config = dict(
    n_layer=12,
    d_model=192,
    n_experts=80,
    experts_per_token=4,
    d_expert=96,
    d_shared_expert=0,
    activation='swiglu',
    moe_layers=[0, 1, 2, 3, 4, 5, 6, 7, 8, 9, 10, 11],
    router_score='softmax',
    normalize_top_k=False,
    routed_scale=4.47,
    balance_loss=0.000646,
    balance_bias=True,
    n_groups=4,
    groups_per_token=1,
    init_std_router=0.0114,
    lr_router=0.00112,
    n_head=6,
    n_kv_head=2,
    head_dim=32,
    vocab_size=16384,
    norm='layernorm',
    norm_place='pre',
    norm_eps=1e-05,
    positions='rope',
    rope_base=2020.0,
    rope_fraction=1.0,
    qk_norm=True,
    attn_scale=0.177,
    tie_embeddings=False,
    parallel_block=False,
    init='uniform',
    init_std_qkv=0.0371,
    init_std_o=0.0,
    init_std_up=0.0371,
    init_std_down=0.0,
    optimizer='adamw',
    lr=0.00214,
    lr_mult_qkv=0.5,
    beta1=0.9,
    beta2=0.95,
    lr_head=0.0102,
    warmup_steps=350,
    schedule='wsd',
    decay_fraction=0.387,
    decay_shape='linear',
    final_lr_fraction=0.05,
    batch_tokens=[131072, 262144, 393216],
    seq_len=512,
    doc_mask=True,
    train_tokens=801400000,
    steps=3355,
    dataset='wikipedia_en',
)
Below are experts of layer 8 (counted from 0) of a mixture-of-experts language model. Rows are named router (the router's row for the expert), gate (a neuron's input weights, with its number), up (a neuron's input weights, with its number) and show model dimensions 0-191. Each number is 500 + 50 x the weight over its row's rms, rounded and kept within 0 to 999. Numbers have three digits each.
Before each expert's rows: "comes after" lists some tokens at least twice as common just before its tokens as in all text; "gets" lists some tokens that make up at least twice as much of what it gets as of all text. This comes from a sample of Wikipedia text that the model never trained on. Tokens count by the router's weight.

# expert 29
comes after: " ", " |", " |\n", "|", " Notes", " ±%"
gets: " |\n", "\n", ".\n\n", ")\n", "===\n\n", ".\n"
router:442510467495546409504484528494474521535538569560572479567535570551486533476434512485443616468453543511521493524572469560456504301515437448456566498562543439433590431422469530494500544483458407506521531459440416586501537417466453548514459542460518459491486475541567484539487479523541518433578465541515499511546484414485400506500546493478565501516429477585487395553524506435500484500522551479556511514491508486476531466524481438578481562540448514487417498411535462415467382447564562535503439571491430558493509569550523438357521437502504461508449522475493547563530506588547485581
gate5:518561568486443478539538384549553446529559550490507576406486510573523488534515550489473492509492575502493485498504507441631558611403401496478472430423535473506495486449549530443585631525509488485417536498518584514460535524486486516507462407489441470540480484474488534488530395534492473487569405470494429561418494516553533474456486570505516404527606561450514462409525482558483482503482457577471508469424395536528544529582414472519465504552490490442553517543394532476417414538490500508474510457605576549561391490487550559513535474525432401527516454459500457568477519469495497513
up5:493547432541599437469540429573459456582524633474473532489540513484511543605470482460543425488487542481488511539389572508526553496392428512452520430411512504527525529438493546435558558522455503494458529534475541514450543469458587484487504508479558483535535491517531505505524443448521478570446516556497466536474453525471465485495529612570498524463576482474422479510587563540534580528473443642394539533403401539598500570580504524608506477514501504553532447492408421466532399501471500492509570480548454513519473444525546422455519459476439489473484544391482439487506570549404500449

# expert 14
comes after: " ", ".", " (", "^{", "°", "200"
gets: "1", "0", "2", "6", "5", "3"
router:559561434585531533532517527430489465413467537478569475481441543475476550502501518507512529513503457463533399456560547545449476351520526553514358519470522536574413582461452523471444511484469553483514536511617521521473535525417498379560430505535514552525454501463486524563518543480415430513529489508561518416543530463549534529478473477573495387503520456451489479474503552466400564459552480453547484475530460505508472555452554461483467737468519536501535435439505562480502442522500527472461428505509488556483463474397503455340496459469473475530477517487487491491522468473532419431
gate0:486466442566495499523503442483453431612512491492477430489480463570562477496455526552582466512538500538476430486521568493491594487402587547567554525449351461490532468476527535472528473403473487491507506514515474535473461563392562494502546506529443493512590534468512412570497417439519515476547481349595461593406539483508479445544625607495488474505446477508533480457595480510490552450530488579494537509606527502466463461440609489482497442561542513531468554503479570546527598502484380489534475445432497470503476516574440493481641461472494502504518471458434447506474492566526525493
up0:557530569443475486433474455588473509408496490483551535595561469490390551524508501470490473566487492539445547477467486501512478536477436424490469548561529474578539513523484421556516468515602512494445466455474455502410561495483446482455436611506537435454473486542517619543469491644478502572493449515513613465556451567418473501435385497464482540468431523417525595526483539510542491586423516545566498475509508442565506480483456483491542546455457443491596490555434466484453480406483549538535517508575398449498552562597474574557481472516465485515424615580499439491472487578453528473

# expert 9
comes after: "201", "200", "199", "202", "198", "197"
gets: "8", "0", "5", "7", "2", "3"
router:571531513369398444413526571486541487520490437524425458532449485496449440445453476569511499511571591502489479426481504479473466412540431547425488427546501399548514485569504532559436572544430500535466484449620504509478491572437470462547462446529554428514488462530462510478476479498547399470523528487506484481493420451495516536488469476542543531546623537507515453483470513498455517618463566457516432451514590479455464482435466525483471732472576506540479523477526423493555611492545594435443498586504491491458533470492443490487528467463540500487527483515550465489499440486431431436
gate0:491498605474415531516522526489562561508509476501431434511515454464505462508567441500475439412421576451404402505503439448496422466562562558429446535550522564316522481509532519544412545510482502547534482521409528494493460574523565482560583399550560593421512408511579441448575577476570438544490430482578539453494469455521466574445448539558466493488522449519514523563553524519463515496493452521452507451483517561461437524472540521509541483435507481587506582528481442582531505496518530518486459544519512460517469491529595492511599462493551584534595560468449504417457455419533451510
up0:511520441448504479493597558475388546497482517520495441406469508500524503537564474447470478502552425412430476510448507466546458505480495577563448473488574441516493449550439501450598475547528566361600513454435535561427567482378469461482577571479519519480561520559544513475544415473469495512566514465477517452479468470502491455529449525523559545590511501518503545465517562504492449508487587573569428502455429487576492449499416552463452531446436556441453541591606497561524557423487543442428556536496506496468490461583402477492491557461508581474594571531509510397467532391457466518

# expert 6
comes after: "201", "200", "199", "202", "198", "197"
gets: "0", "5", "2", "4", "3", "8"
router:562574478476448466485481529503518403455487432445473431523497506522448516529569521513466584513506491441473486420563497425494487452553458501573415444477559449486384542480495520534443549583419526536444528510632524512430563516447489433545491474564475430496446507499530522525458501500515486462551574469483504466519456469501556476428525459513608514570537486457471485434535501418450586576482507523531451478487484526509485515531437506473494800461495547446509460459476526518537519537459494441412469447509508552503467475477442427345434477468492511474538563474582531505496430495522465506
gate0:525523469551478551457518420499487518572529519558504410503583526474510495580521512569472507457435484549507401438526530452462639429552488501605483497332604584592449449529546423347480430536435481511473533528536454488618532550547502506549520507506504479520493465456519540509462572472498503497491495406481541480450516503493454457565533566497585591426465585639480527440512426469436560474473529532515590480525573456510515471465487466493527481524504536495547401466521549480456483494520447516478494535439456478496610441481489435487557481574518504500552593460496465530449467593547466488
up0:462493523489507530517478605404498483402525415437545548555494505498526462379443479549533509482519514486420483509523521556541413469591510470502428475597408533514524548454473605482535558462527392546514510482436526449559509474560556527448496524426572569470505565498400537484529523481512452550498496610497479457595506413496474488459474501523466443614569632499572480518437463522538431443492527406511417538489505505491410450539453564475554463475532510461533493479581490539494495443399571509544568575543484514498505533467493555566443526565416455474473468523541584411525520378511541504